python train.py --num_hidden_layers=9 --hidden_size=320 --n_experts=24 --experts_per_token=3 --d_expert=128 --d_shared_expert=0 --hidden_act="bilinear" --moe_layers=[2, 3, 4, 5, 6, 7, 8] --router_score="sigmoid" --normalize_top_k=true --routed_scale=1.0 --balance_loss=0.000148 --balance_bias=true --init_std_router=0.0125 --lr_router=0.000403 --num_attention_heads=5 --num_key_value_heads=1 --head_dim=64 --vocab_size=2992 --norm="rmsnorm" --norm_place="pre" --norm_eps=1e-06 --positions="rope" --rope_theta=10000.0 --rope_fraction=1.0 --qk_norm=false --attn_scale=0.125 --tie_word_embeddings=true --parallel_block=false --init="uniform" --init_std_qkv=0.0253 --init_std_o=0.00596 --init_std_up=0.0253 --init_std_down=0.00504 --optimizer="muon_variant" --learning_rate=0.00307 --lr_mult_o=3.0 --lr_mult_down=0.7 --beta1=0.95 --lr_head=0.0132 --warmup_steps=200 --schedule="wsd" --decay_fraction=0.729 --decay_shape="pow" --final_lr_fraction=0.05 --batch_tokens=131072 --max_seq_len=256 --doc_mask=true --train_tokens=650800000 --max_steps=4966 --dataset="wikipedia_en"
Below are experts of layer 6 (counted from 0) of a mixture-of-experts language model. Rows are named router (the router's row for the expert), gate (a neuron's input weights, with its number), up (a neuron's input weights, with its number) and show model dimensions 0-79. Each number is 500 + 40 x the weight over its row's rms, rounded and kept within 0 to 999. Numbers have three digits each.
After each expert's rows: "comes after" lists some tokens at least twice as common just before its tokens as in all text; "gets" lists some tokens that make up at least twice as much of what it gets as of all text. This comes from a sample of Wikipedia text that the model never trained on. Tokens count by the router's weight.

# expert 11
router:486473546542549507426565545586476489527497423524489471398541558460498470469456517542560409483518522514436553543487548533575483505436484504446517573435514567520560555531522501589512548478519531495514505590471478456470481545482510485469537479
gate0:436481507514465528474456534583522467514471488510523461487484408517499516452480472509566430503498531456438504551536561533554480532495553478526480470512513537553467534506497559520483479518511518536549523569467527498445491540477549462452627515
up0:472503428489497524477433588484477488495513526487530537624471475489542532504539458487495430559488489470476516434544503525462512550508560519486458476482480513504449537492486556481615496523468529428470470524450512492449468531481528463435553575
gate1:531519449512506536540534433492517508447457504502561443502491386514497437533480437522452506489505511491564482505426484476520474505491459523481519429505599540500524472559569508460525524494447422561526430536505478529593516516466510501555434434
up1:574552538495508456529503429505495572407476512459541421472463475490519456478461566567443479482460590484589527535384479424496477500513557430532592570513521514538561476504462551505505468475492521498544512428468553528507529514487540558463489468
gate2:494468510466478496473516533496473493430568536517442499548455541486577439499569514532497468536526497537512454457432536523505554474516568495433518512445492456508494512498449449499561475578460443479558501519484446479448450462510543501477496573
up2:479509435551456397462517503476532470513534503487487564487490541538522557468568523525533540469560497518407501494495518548556525442466485522503548533491484546496466494404506446545513481480451515568577550581477559511502421545510501478522529532
gate3:518503523527462505505512479476486577522488521458421580567483534503513476465485520523530454541464535520506432538521419468568460517506562522506499504476552478521513409555473540541536486478511521455516441461478495511490491488464529487458453521
up3:510537507465530510551493491527447568510506477465461477556464499604470483458597555554578490430427414475527483516444529556556497471488536513448430471482554504571466472467567444474542466545494498503536510494437460494562524566466513557491555534
gate4:521537496508498489449539545484472421470566579444441480516490523471420502464452596460555469554590513569474564529539517506511497506452456599487567525535553488490543516460504474550453612543502493467565473489522417459511584493524481462515550460
up4:543487500540492441543553465550496539517506540516512497493526552455458425508494521533495482436468448478520483456443549481540519430486419394405460548468510514540467522520431495465458521505516444564526562528471498451532524471517484458475547419
gate5:546571474533469486400472487556556520474551467614443470511501506508485498418544491569463503552493464540576523457443467468524517524525522489481532480549487549470440550499512565517501564510499468543453517514472598537511593511545484516440486502
up5:536480456528517493502503420499501508582499584484476511539561451545526454520483516518511472473482570443474525526503540546504454516490538487438566527493544541479508565500455423505478509502484519480542457521506520478466523473520549517498470563
gate6:548464472454545468540570491444511555494499514481445552493440432515565522520426542414416461537460541524508491521548422515358522602524493483537543528458446534537506483457504523522449535500515549462466504478456490558486434435517502542475565447
up6:526481502531527455549504526488421513550473514563476546531503443503519533451506491581464496527510487584567584599514526522463426518487493507501510470488496499504493484518482563504535494524452496536510568530544474536498487474488585506519548513
gate7:498476529540463511527512520493470457541525485518504499449497543476492445508497532463521481507565464551513525546540537553549563473499454528538503584405441531524491599457508504462525388517451462472509568492505453541493475512571529520475481414
up7:497518496538491566514583517533463458538441519467548509487515417510512528472446520499464578472477513520420428468567498459503506567498518496460471472452537473527398530471489518484471530487518490450469501519582488506525494526535511445477496571
gate8:462515519529489397483517494531510518493544439571561473551527491463474517479431460502555575454494461513505464536516523472522508549460528482505457441411513439469510504448496454536471482511560446474509416484428479456478518518547461540483554463
up8:446508477524475497518462449478564527512539395540537511500530457467466560482579499564565499472546592469452542442478572491477470547482482464454546505513560464488462540504551534525522570551452506479473500491524553503454447499442481430503492488
gate9:564507495489477398571476460509496502559536505560470488525498494527442533509473428520474474483534437511555523438420408480474479514478482507499497467483519493485526518536524533464406485454495493574458499461574520511474504483521499468529473485
up9:485552540531605486483501444492497552548504499547478488440460410413429495460492520511563464526451442531468450555443465528530448525502449448487554539520552522568464504522484479532588524537530512559467572511537505559590506429481507529482468508
gate10:490459483523507484531534552460447539519546514488564493498475496560531533610491544488556517510455518508455583494482561422503490505467439454428401449560539509489464507490437524461474446473540482522551429552510644521509507571526502516562489440
up10:533483520519405564464434477496512536459524528451427542536502538485506554503490463493571525497487461562517548485452513551466457563500485452480489422468459467541545525576459444490550499499569535480522533511476493480487478512513458459496556482
gate11:539478536514519523462539458474488499493494560521535488493462482484479537535556510442493549469462484475562493486448518495443535489580503492479545536504545540537498551468553502484516550490467496532454558550473573528553527493527439515536430461
up11:526472553468518497507499453488524458500484507409547459508506550529523463489538517513416596536515504459485557488433505526459499499502487516508476535476415519518615460531457478499466499490507520486436495525504462540437484481474507423487544467
gate12:465554484501487513510450536426538484506471496498505487512506538525523579527513566538504452470480480523526559454542562557523568491489491451559496548483488474467517480488424431470519542489468481471527462534475470485501513558531477491507544487
up12:523468505491467473612487427501448505497491540487547497478482465513472444512493463466545524492509512474467489525453539485482499524529525533474562525484610418481507541513540493489563552491523447505427533470532438480545491507491562439536537507
gate13:399484503564514517444478522502562575531472554482534457557522530487521531470509475558468507555486520427501523467544499529541573500471581528549448501459435486540499485469523541475543535513413578422419495447506484503474420472550562478461487493
up13:458488525486487593583510426493424565537474537447494463535476449501477554493517468468557471495522530468567475498515480536476523494516491436497541495489563518543493501493542451427461496482545478524549516542521444391489454537490497441473502461
gate14:462545481482512379547513536435572509480534462413447487526483471458543486483520510562448487468516559478509553541472476527516527456594566477521460503526528455430502490524533514597447483540530503493447519543551521524585497581538463506431523553
up14:508435486435498497514508488453484533545482473435445502530540471512387480449546463474497503504498510494530469550503510465527534508493561501562501528473567507529513526507526468554504567519483505509508559502503516529496485519502533474563539459
comes after: "\n", "-", ")", " ", "|", " 0"
gets: " |", "-", "|", " (", ":", ";"

# expert 3
router:511415520524551547486595590491486480437508487459476476439514502542538489443517538453467492485435527503531578540496481486561499496518486483446398520398481475558570602579516487460467547509551474497521468536450522412468521493563419501423568488
gate13:577439496480505538471541565513511538494519478539478412468532558536546498511545508451509459457510488484501540474541456423461464514547555474591435488496476489457562456500511537454513510485529558497546476509566495448512527498513509486500478491
up13:487546517529502540456443473486555524428558513540395491496577519500571493428508489548479470466523531535386484465542468528540534478505496499554463511477513529468549529514466535537534529485412503548520455426520472443547511567536518475527466498
gate14:500547501436552487536542485454509499500467463541581513524485523546495499477522477480501446517529547498570458488536532516519504498469509508494487489527447509445483513501519495533507568487514456503469417491529523586557532492500515478521556527
up14:433517481456553467527555473456538412567459467527524471529520456463504417497451432547491578476465500495462545440551516509523454508476502555436418470536432487424448481523482488446464527465495519492560476412450561610507517497559556479509504507
gate15:466479512400509396446527537582531505489547534516407564534430561466441418514485574555537492559529479480501488498488453574417515529482529518465520520498481509448425509511473552482508415510505558486530484458529460477501464525476481520489506490
up15:531465473476471460496485443477482477487451461509525515466493492570421494528536510523523535559476548516575492550499466565518479520460502503572520486519517512547537525521433462514488535554543510511480560451526441452449545506519575494496571457
gate16:488458530524532569506584487439539466470458461475538504518480511613471477461475439444505499497472451520484484500524468500402524517524490513461467519539501449493491506464420489510527481462588482503459504467483530500467565567486527514455481516
up16:478500462530460405427470454580499471487458479508512491570493574518538502494554562575503482481532506430513543537478547464599484459573604542482532501557554522554502430527507474477460509548492485499539468485500478518559527479560504510472538485
gate17:516543495577573526517421529549531509551476456574460510493534521571494516543486528527433524498471500526548490527522516535487461466498464546501518508469502512542449526475488566512467512494492457513473499512516471568518548516558477457497511513
up17:469488581522560484501578451456531500491469512486502572515471492431508568506532426481603467482468517538457518477592525507465446448455501540510543500499412444450592458461499459488493520451469529525541439484509476477496485520481537499518486484
gate18:486485456526431485465479523477467574475529480512480514414510507538528494536516520490503580516420426461530502538490436537517457496509540438506499529511534589554439491516427529505559484539491398502435510507509527534524494501488481486506441562
up18:476540531506507502457507508507452405473555524535461497508493567421499485516502502528496434564500491495460489417489543465553461503529437444451514476521533521440473510516549502503456492513519556481509498519443559458605502497513507459492528498
gate19:535439471469435568436563557512458493506533468485491486486508499492569487488488532489533504454483511495498440506493519461508528520483453491537533470460437506460499512453510476491543490558467460475466508545483433463448467513476548541549457454
up19:511496462550522531488438492470503537556504485427498477500464494527440538509505545492537444522453508518446570536519501522483490518515446504552520463425499492541524562505466574462438512504535541423578531539510544478528530498532476552444499452
gate20:487437454422418521452474532480513466472452507533493510471492473454423482507471527497488590492479446478585449453483564525487442581561487432510541488473549545482461485529471466552459534478488433405443543463474537532511528449411502518630453539
up20:507497531484518537474466445522485532446534449535544469487518461520485480478475479454486551488484453561543407530547482543501540525521550454503559496515507529483528482539510491502530450456520519455408417510509534511557508478534480512617508464
gate21:487500554574498539545496456473487543491507530497526527454519501571523515463504485502553497522571494503495454471525474483459421618375488544518511541529497534423505401448506491497576529476537563531471477444474397537537486565488526514506490458
up21:536487575484526474488440467457569475517432513548451456453438500544461515557490426424528507484501531486512385478500526452457490467487483515522507569538467503518513504480491471394508502511519488526575490494488493513457563498549423543455498525
gate22:529525516531526480489504493429405445480514507436484549517514487460520557522434459484503467512447512567520482558388464478490510468521522484502530414519439502560529380549551506489490525491556494476497438492499548474491473450497500561469531500
up22:483512475522462517476505500496593448565493440487501498483509477567530472498432507408508461477539505514489477516539506467528561502501492506518476576506497425507486574577544521461511575491532513616562485455487506474495507496456526473463460539
gate23:563516514471569525464500459582431544426502545556526486528552496504479453494517500561480449517504510512514524469496529505568517483483502501489492550519515565462508543537530457530449524440566477456477467481560493508440452477465480517508425474
up23:487494492551457505480498457498452570449453467492515484468540493554489516468478543507551480477563487471457545470499534478540497487545510404548432545524513553529464549543472459555536504552465523421489490519562491483497540495478473446546520534
gate24:514533517572477490446524515502501483465492442519479501500491498497498486508518500550526447483510529465505530456542477463543533427541513499477459518490605484459509493514476487496413446551437482509511473527474497578506468505451496483425478533
up24:448575487508463577503476451541452439499508531525499529453472468492514563505440535495459479531494482510479382478476519491560552455522532536549515536514504504480527455578460489481542502526459498464485510509538498490534583456439445494428449518
gate25:525476513447459562559550476501513553528434459524483467516491442488587551507523483497428524433465468454507391511498494535491541527530487414561498513529502545471498469495458491558543486502502445483477498562466478455471495503469484508446472432
up25:507510572596504428515466498441478469512468489548473502538523491493506497514481557496488580498507453514506406459474539519496459497451542517508501498552463481495607436493441488458495495511558477458472481498457556489535524511478413510498475490
gate26:457520492499467522489524464502461516463509489494471495594456514503488508536459433504461568385506517527464515482461436517487533522514561529412510487487573437480504484527562450471512521535427395441455552561515480502562504533506457559497470467
up26:523463533469541460478485506470501515458482486520550411522521510500453518498405499504496456483585484477463561511447452519602615499530513477564550508513505451505526566488508462533427455526445483430459479502478443493527501520554583510524480495
gate27:467465533521421500442487505452485444517510505477541571510531494432451501452487436459473584562485448443521493406575479461524497458493478546503501489501510506434496646466456518530529440472517556596541461515506558484479487512515513414452463538
up27:556476468475522454498510564484506476466490428500522468526487495518538444478512484475498504525554497434579554411536445525529427466456516464564556470529479417515450562472456494506530500464498539518512480515482502548516544567457520428561451392
comes after: " |", "–", " (", ";", "|", ":"
gets: " 0", " 1", " 2", " 3", " 5", " 6"

# expert 12
router:529464517543496544543487563558488422476573491483485472451513575482502428466507554529454472476447524490481526536431409423579456529450465445473489556485458500553531553586518461523547531549518430515529461523537544488588510469544509458519505449
gate0:453452530446509496485549542503445479417488517440548475528561590484408532445515493447569484548503527468556535554524513489509526450480441487483520467454524481537581532520519462432523554562532480564533553494578526487508542513544531445520440543
up0:529473545447477535467538548522589508508531497505494505527507488470590581461564529526486561548486488549493465473495446503565507515498551512486454514524535571538451570479455480568459520503501502515493481490438491480410547528533529499458564464
gate1:525556536449471512522499447490504456446513504490423527421556553499505487496481503518465511503529563494526481445488478536479472495464584420451411530526453416499563532501466475523510554478530478490501523508540486537544457532497490493460476593
up1:464495555491510576452425545542522538458515540564578516587448559461509435439526524528439497489497450521456543504515483525614457521464484538468530509475538579446432522483447580553512514498506476489541546537544520443550466527494484468478560437
gate2:499538410552514485470421474577526462456482515524529523542546472524529504496452562495480521487477561514594495508445430553500516507548502467520507516553484466558516449495560541489520515525520553519527492513518539464549504402512469448484446535
up2:486479478522539485485432496516492481454451529456440472478492528549481592453521517487504467529472456521576486486508540561472497490509530520483459504587492433555552491460535450473470528579461549490483548501421586494489466543431485490527501500
gate3:523495485470434526456468569492530493552536458499446565542483523488517554561530511475489521525514469477527510527462484489491567455491537528453547434431446446499580515472527517473514483550511495508479465507531467512553547472531468521498508458
up3:479544470466439545520499446503503473569489512507450551511492517467453487509553467428548439534471533502432535518559503502506493461460462452592495462422469486540515456521475552554492479480517438446489451508534501509549519467562468506545537520
gate4:430491554487553541498493504431480550495514498508514487536510445477549566526533498450561516569501512562471497499575517467448477509438470545510462504519510500476497546505513457455484438522460452491519477475565431452507458525475465547505505535
up4:471528547531576522508495558443463590510561531501489491534520465467494545545450467507553509518526464498495463503577518493488514504537525522537490532540503544474509526488533481496495482518493435464429511499484484465527501428437495511525480446
gate5:499541565491540569450486500466481557457511589525438526430557525496463604455488432453510476425531485525434569491560507495484524468548573525520571486529474498436526415502545547551531502510504500460489524473451546516523437516474542479561536509
up5:456474505604460463532474550482496538480472462555562444538506587538479508433537530541467534503531419478494495463532523568510508441449472484467441468486518491557526556508495520483561530471538461452519531512488574481456418404535544534502432513
gate6:485524496495484525541565556514473496558521489569526516503482524564500510430534536470540528521552475508554506575502494456473413410550481533501506510574548474519522439396431545503513481562514513520481485572530470517491543448538553440511499428
up6:411520476506496545522440523443461519532442512583439541508535518506574483518474542451464493509498550468506507510511580461562442464475477489532495552494566504538470543501515459516519512510421492451504563505522434551512516468443480516450560572
gate7:470563506416550543519548555506549523485515439525516496443468469500480445448512469521452509529453487530493498435388481464516453489472562500540469474453494453547458586506562473517471523512501440523487551539569482456512504461501471497533535495
up7:512450507589512484462509513534524486471472495466560530500473611498517521526446490422548500509539485562511480400562492477391541473513537529510510500504495499444547455520505586530515482456510497461505495491446473485548453553464466484503506578
gate8:498509551459475483442434517496476474485482503480578476461529438545524494560476508532503481521468461457504517450442529473539522511488529553550521410497559536471450455499526440511447535477464530530515556528491464492524512498457532535492553512
up8:523483470432442558568490380537501488519508527524491436478568488518496530516429514466491480525498519490512486486511445499554553556519517508472473512565502514508486492542506538470542543523499526473477507445468458516512442545515477517571517527
gate9:476503431493509493495499525458505527468501555483550569463510500426511509532385487440542503484525582542471519516573458489507512555460575489473507562487494513575590538531522458459513538486499463424545503483466573484531509471470459510501490589
up9:557463510555516467597544578477457590420429506503476456438442502427514481515503497533465462459475537456495502485600512610502591483447575508467491541501529550466511583511531476479524453504505457459523511538506458482519487538452521466443535520
gate10:525518482529560512533506568524504524413507442533541523540507462436503491545500533486504582533522466547450424437506531503439501556521551548542484474449454453516479538548464446500453509515549555482476420562478469529400517453476529542441455477
up10:521512538511473439568525492487514514500463503478493491560427542583493444521522545440517483508475524534441438410476487537474502524490533500491506478517498524456485535469460551481476489423437527443515471452452483463503549466499473556436494512
gate11:478471510527475492483475531568482560523507594513549508432471533525439446501482530599531491516451491402525522499569447481479480530465470498518518495479550444546496533498515485511523542559477414515533466460451473490431531490532508529546408431
up11:532499495509487481487536588461488394480512457525444468585531440519495530502536519493592517451454487587388501601526472502509492536470539516499528538476460508428433510461501536495477511429470506504486455427532582494547471484482539489444567486
gate12:515539443418490538555584572472476462462493561487480431453477500446523480498544497525487526468572567448548425499512498472499526606444487598532487468480523595482448507530516529525445461513441514557511442492531513490521453492578501493475478543
up12:583422520473477444496523517575449432514488506487601488506513527515526397462431599518446570548484552495583472523495529493528501586451476516509448499485476519558587479488516511482449472494528541498526501549492548570477439463528586500485549490
gate13:436485493554458470480537486574425463514571504546505550492501554430502496570518528498473589484444462502521450421495457487432437564468429501468501475513493482440439474477492514463493500496437502456514437470472496480429433480528530509432622514
up13:475544497529497577566534564482525541473536540530480474493488554524489555531538535522477505512531473574506508516496431471470474558526436514543486393523503424515479481512492467475540481470525472558513483516504540522560566548512512494468552545
gate14:541543561516465449555539546544539537480531584547482501503552503466520501543530512487528511515439471479503467526514489494515464453521559502517499475495518543531543450555542557532431523471538455403506514516463575567471500421505518532520549516
up14:452567520549511550515524480473474564525578520417512460475482480497573472470512468519497500517542462527534472501531516555510505495508529500543500461584450485505478585524496544500546561456433486576531572443523573496527560570562475513525494457
comes after: "\n", " |", ")", ".", " ", " 0"
gets: "\n", " |", "==", ".", ")", "==="

# expert 14
router:501472434495578488473498512520518460464514490489539456418499513487420501459513572522523454445481549484527537531528485527563534462391482507415512548477551521515483552500521468567475527485549582516491424546517517475488529526444488513527495548
gate0:524477491591496527528471500506497547513513526519481504513465498435456407522511433492473492518531520480531480505541482513518542520446525518558568484517505535461468514463524535545576478540493517501528462490530477555455491470498513518474505615
up0:564540480459511479545553485491517526476465454450514495529468534524561516526467442477508482493498574475560358437541544472531476505548588478495478364556512441558490470499559496523457520565472585514476458526433471445506533519471512514483462455
gate1:513530476529480500517509514549510519515430479491552549546425526460505478450515552537567403467510568477532547462503545477434351477541511478567475468462482549508484477508563396497447526518460464531554495511478457453589560436478570544435536490
up1:452502517481454485509437469544476526507468519454510560508515560502529538528518506528447525470531519491553529482416532547536486480504377492454474550407520502473483470506563509541494573567528547473573428532422461526552492549448554540464554482
gate2:449529491459497498566532466512479528525562479521492482510606502495502459475448472526539577517508519530522586500535516441515433565542450550531466517470432524478498470497438508494495488491504551533488508557539405459524493428502516491486474486
up2:490472497454520500510524448438517546474463493506553462491492507480484457523445515545475469472515509438486539518494584428560514527493572517555415445445508495522548506475497470532506557483434494437474480481549512494485483544468559424410526478
gate3:594483473499480506539451528476482462499482567522541439556451463538451525471438435492507523468500576469454520469507540464560510432481499505435526550510439499547440412453450413483452524507535479475488513494517512610542524455401483431459503511
up3:521551503556529538559444479486483463495440529505382461498513524460490496506498396501562540528473469552547504512427539574506501480464505587500554503528454542479506514457477479512548492450479462470512482552560545539506484497462538526533505471
gate4:502486492474457521438541388468585529506523413498527452435451497550411499520560535520520515507532483426561501476477482535508567458385516551512479534527527509552449489423478399471540534520532456597423439454514510482454409484442439435436525474
up4:530499536458508507558498509474532453555511538536549522462461534498476470473495540496515524422500463465498480495470423480463409569533470489540506499505604480585584455502521522537457515600450529544444536587493424552508496488493539513562488550
gate5:544482521485542437508531444456535477577478465461469444510436427442419482499476523465525447503470561482474476575561564553476482448468545464522489535499483511460505581562476494540504519527459541522493497464555475476499534515559483514510418510
up5:491518448522529506526544454488574501540480525539457526488514539547527426543484540653574541577508483498436555456524510516543557542547550444498520524479492482576545550487495509561550494484521531477506456498485493559431524537506510479509466507
gate6:509493466450543421437394451483533558453439478449515517476514457534501533462469536540433483537585487440540473522556452523540530584490516519481468442531530520510425553411503497441423462482559552538436557482512527490530553546481448456520506563
up6:536508579538458514585551534520510400556482584462443436546512514463447587498445458569543518488465482572461464487469532433477439484517503445479487431511527499532511502503514455478503501494466576486511501499509554527493531513526505537454509542
gate7:532502529485546454484521490467564466471469543479504549513451537564521517567499469485540554495566487499505493544519461514436479515489451471481525461521523505437474467482480536516453518484545555471501558528486508525575552416561469428561463539
up7:496498408532460526533557576512499535465473477514531496493557489520499449521550500523514487507498494454532468467482470545430458481491474524569398417547551514492516488552500462459444549466532453453523516574550534476511488511515522506494481525
gate8:506520534463524488521548509450536478507460496506504549445478527462557490592534473498537517446487527448498568433500433490490518484576468482468514462552475470480450544554542485420471503519427509488535510508541594477486590538448502552474438452
up8:474526487487486463579535499501471543449492462455447480454469555534522534507523446577537551443440437501491533513462488478566476482486497488478528491529528621538463522551554526548502484481505506448536576468482434495512458478548486523516522518
gate9:492572441489445404510492537487518514460515427505500491504528463517492444587487550535542510483447495504481486547466502456482472538509538482568529477446522541532522461541533548506629471486478493480438506477537430554557569475473484459506551499
up9:459460483574462458478486560530499494521506546490557555444456450495545486521580553572513467500420512431470499471486440509489528510465458465532521537487452497461501590496519483521554527502521587492501492549567494531529434494483465545559488442
gate10:460507492437496488575497472473510520476529526463490484520501446419502425543514554513449501459543474496506480459549519456530516534447463461519506486531515491484503550390487520548416501585510484518492507476536554496482562523571510587532474518
up10:432519457478568436479480565511496507475521464492547484469518481451415457444477591450512524520524524495528478484530503531513466466538497515478515514476529479471470501471465456518464491558513522544497512552522531469504472526442456449518498464
gate11:515512497492494483489515510468515474519432448473521548560460428520507554572475534481517407555509504475537575546412487473429552440531569454539480477506459490542515490484523514501538472467416511522488462495499475513500512500512559503515502532
up11:527578487488505477474497486499465545504509456432540473504553560424577511513578586496531459563481494537536482536445534550494479469492468501503475544434513507483508520551515486490553514494530503438489543500436488464534611489469564483428486483
gate12:553487531511502510556504501513508506481519482527489464524392560505496439592533554540425462501463525452479512586517481490458606472446495471470497490526515504476533568521475507443523521537469490459456506508449510525483507464441506504526536539
up12:501509461434508532425456495421558536437523512588496484489548454484478511532540575512512506572528569494520492441513580529491534448560568490531469513516459560545507439484568514498530494507501534502424476567484501451463543479463480526511524390
gate13:499502502471513536471549576555513491578507473505432456502485534508560535549522495425477501490442466485463549545421494505536438502545512480465491534581542504495488481445480482537525503488424452499529483536467390473487415529462565562559516452
up13:462480456471470526504520494513513508419466473547504460550529452503543532419475442541455471545541482484559511514501502466520459530547503497469493559507565531462518529535466535462481564568477483498521542438486495471551441499484508446504546453
gate14:505445577403511483525539557613432525534491514516449451459539547492492480437477437442543584487510427559456426444501534542498532453518447529453570558526504506508488402547433450565561511497439424518542507464516508489474547507463505540479527469
up14:502445523531571571483445451530519499527478532511460489417472408573499499582538519471525516508478540565522511556466526456498492426428517446450454450439537547557456539527481492465526492539590491454523464496488527490521481487515439521459506498
comes after: "\n", " ", " d", "|", " Party", "\n "
gets: " ", "|", "-", "r", " g", " for"

# expert 17
router:490493528489478547526510569498428486455514441450481529464476524484473443485494507571511454450520532463518596496520536465507523405447451481501476476438458503516556523467555482485490631455519498532465490495513467442525532526527437525456527472
gate0:502488521456440515465482528493483500392533488571479431546417496455565462528483484509514400418492475542579457484464444476507537462487548512471449536490504435498478443511513486544484494466464471518503461493520503461506508483451482519513585526
up0:520504464499451515497579516508500521509521510496613485523515470495503398518519506486538559539468513456501486497483551413469431467487536567493530526519529576550496487453539495419450496487545523462482488462521495482426464478477444456478612495
gate1:486530492556479509478458482530498545494427527461530536538460462503450504553554450497565513512494538511536510540481496483486497435552537500441460513492453511482488462527515525497520516479567523482435498473499520517505497513534566480516505492
up1:500433543501565527545391554450484430455528518469476469511527488507497467503433543487504502462521513571569525547500463444449551473431469597533471472558505528438536483473469539495497480488509530515468465440502561472588497557443550502568501477
gate2:489543507493506502497535562564507469521491519484501563524499471450580524492511502512474503499459489515504502520510511530501488428518436542589452489513564535425522470574509526520473517538526508555572543483437486490534473508481486474471504503
up2:533549439518479484445519547500552559519445502504475494494476543565519555474499486470460491461514483488528467425522551515499461427486548478428534537481471451521485579434479476519545547535442579467491543511449486543497497495470485484601475538
gate3:515579572467484487526459477453504467518479625458492485479485470456462498575524484545437560497479508539477589509607553542498566544563571508442441463540488475426515575549467558515509484488476410525452537454457505493478503509496603473508485455
up3:528531524427450503455559520520520494460423540553473443472526492511522507538564463510502544470504479538520524499479605498449521454487530535429482548514488541495491520553498520460525471477510498523491445516490542546405482506522509448524516514
gate4:546612465481408459477467522565517473494481475533516515487516476489554522617493468472545408536506444470474453453555492462523473509486513563474522482456521472514557487482460493508551508571562466460504549444450577516547489514574476484535509505
up4:472499510533503404518473533445543516542480509535433521527490521496551541586512458492528556457466488511488505451576482518487498526462557536539593528449500507531544542439503526484518500608481564529602477484492493534532500544554474521533502491
gate5:484552475517464460421522480485535488505489507542505446446537458482485483607480568521517536422420513430460565436501475557499500470514516406468414486530525529443481565518492492564492507487414432522503494578437575508505510474521445478493521528
up5:500408592517508529538513481535560491468499495569543563527504542466542430485510458495550502488479449457411424400487538530505507451530453399493533527473536505446491468424521548409484559493527543444514461514500527487554470506505491502474485468
gate6:518511542469548497463537432514537537478495506476575467439580500510480514513502516406551434485475530483483507507495479548470546489507504426430474517544458503505459498459428477470489479473499464451511497532428432537520565519416497481471503492
up6:426542554512521477472528417474507445504574525504472487446464495489488467523488515546453455523472512491480531486506537441456485547507517456480502509513441468453516480563499483513529517528458502511447485512487540516429506520503461535453550468
gate7:439485533494541540446502572571497526471528588461499414548506494492510583507499470531523454516489387469431444473481487491513612465591436482534516493409518479496512469505531475508488465572545531494471600522456496526437536548571535421550476506
up7:544472469521487445481566584530418488492490466482459482533472490544571473516483495408486505500528487466535510433569451488533457500578462478478521413452426439457437498464518581482544455598484525541483568508485541510412528526456435526517477428
gate8:498563531483466504511479466507446447516468479496505496488458608566448482521492566511531510492587513497525428479516514547498548506442506447482439562484534464466528519578502550482527495472462375457548516508492576569452509471519487423501456506
up8:527420461522503495526483452555513563445484534500469581568542496496491502569456545540449548533539487524462504415519526571447562541474478462533468506480591509552551502502489518568523571511548454522534504479504506493411488506428500542496509475
gate9:461525519475546505549542485500514446504478586499438493453532484472468515529473539503471520477503461509484541500489549541503544566459462491511531508552487457452557480481501449477548489398522553506446503456546531501475478532540527401499472527
up9:442509522523517586543436558420514522510501543494520482529486501479484501450484478439486465486539554523519446533470445548436496515510428491573441545516552479510550459522496552475438474456559509557524469476498584480612496493506480453523526470
gate10:506495530529538548441516593494434514469462492547450452532553507446525513510498488518507517461540490437499456440540484460406523486479571514470510492593567521495458518500424485522539566522464476479448469399529393432470498536479554569552455503
up10:455425420475426463504434490499537463488514534519522543515445527477486494448479459574511524457453518535569505503485456515564481494498518451478576564375565506541452420469542471456479470521540518444530525527478598401511500476473527524453585491
gate11:505436493494547550501514551514473574493537500537468479485524476470451506514430568476512455472482478516486525575461495506458454544513503486464526487543494456515487433490483515520479515554490495556439510436411441475452522543488503500540488499
up11:471507477527453467479454413479420500538437478516518544532511484507563498461552437509566468508553528488555497528471527539548451501505472545487452540437520459493510527515541455499491482454504508588540464507546515531516475447479502507506477526
gate12:587472460585485515547527609549529502542478513506525494501517565451628445556440496505427574473474434560533504525517550483471493504468560538518459487442548503466527506513503519486518519475535508509483512508542528545586498509483463460575432543
up12:500460486542456485519615496538493542490584407502521508536516421487497440502513467509449478517559445508506519460492563493534477504457487459486546463526557523509517472461514514462457530494495551495514603489497482435486489564503550457530469507
gate13:498504529484538493529602505529545502488466583491533437507517490598528456498505481484558475499479539572514443486493518437564541468545469464488434436489475516424524504458477511593494556568494510524493559580518494483486467456516535443464526490
up13:499396490445515440535463580582453468464505544575471535517550518575476527551466566552526531553602449396489473477479429563530493528486478446542550437467526486477429456474507519502503512472484517503552462425495552561466506546505493528498516524
gate14:496542493551478487558427456527436576465409418509499491477471496536477435416491504512467512536551455522428522458559418493454464467536471549480530456484513503504525555505452489500533551529512524469516473532428541493437484559456512559436486527
up14:519468438517501440465508449490556544495549542441529552483475576485470505530481501517470464478513552464508523480539452509472521538543555481493520562486564518475467491514487475476502538561582486473514497496461450543525460477449579478518494549
comes after: " of", " in", " to", "ed", " for", " as"
gets: " the", " of", " a", " in", " to", " The"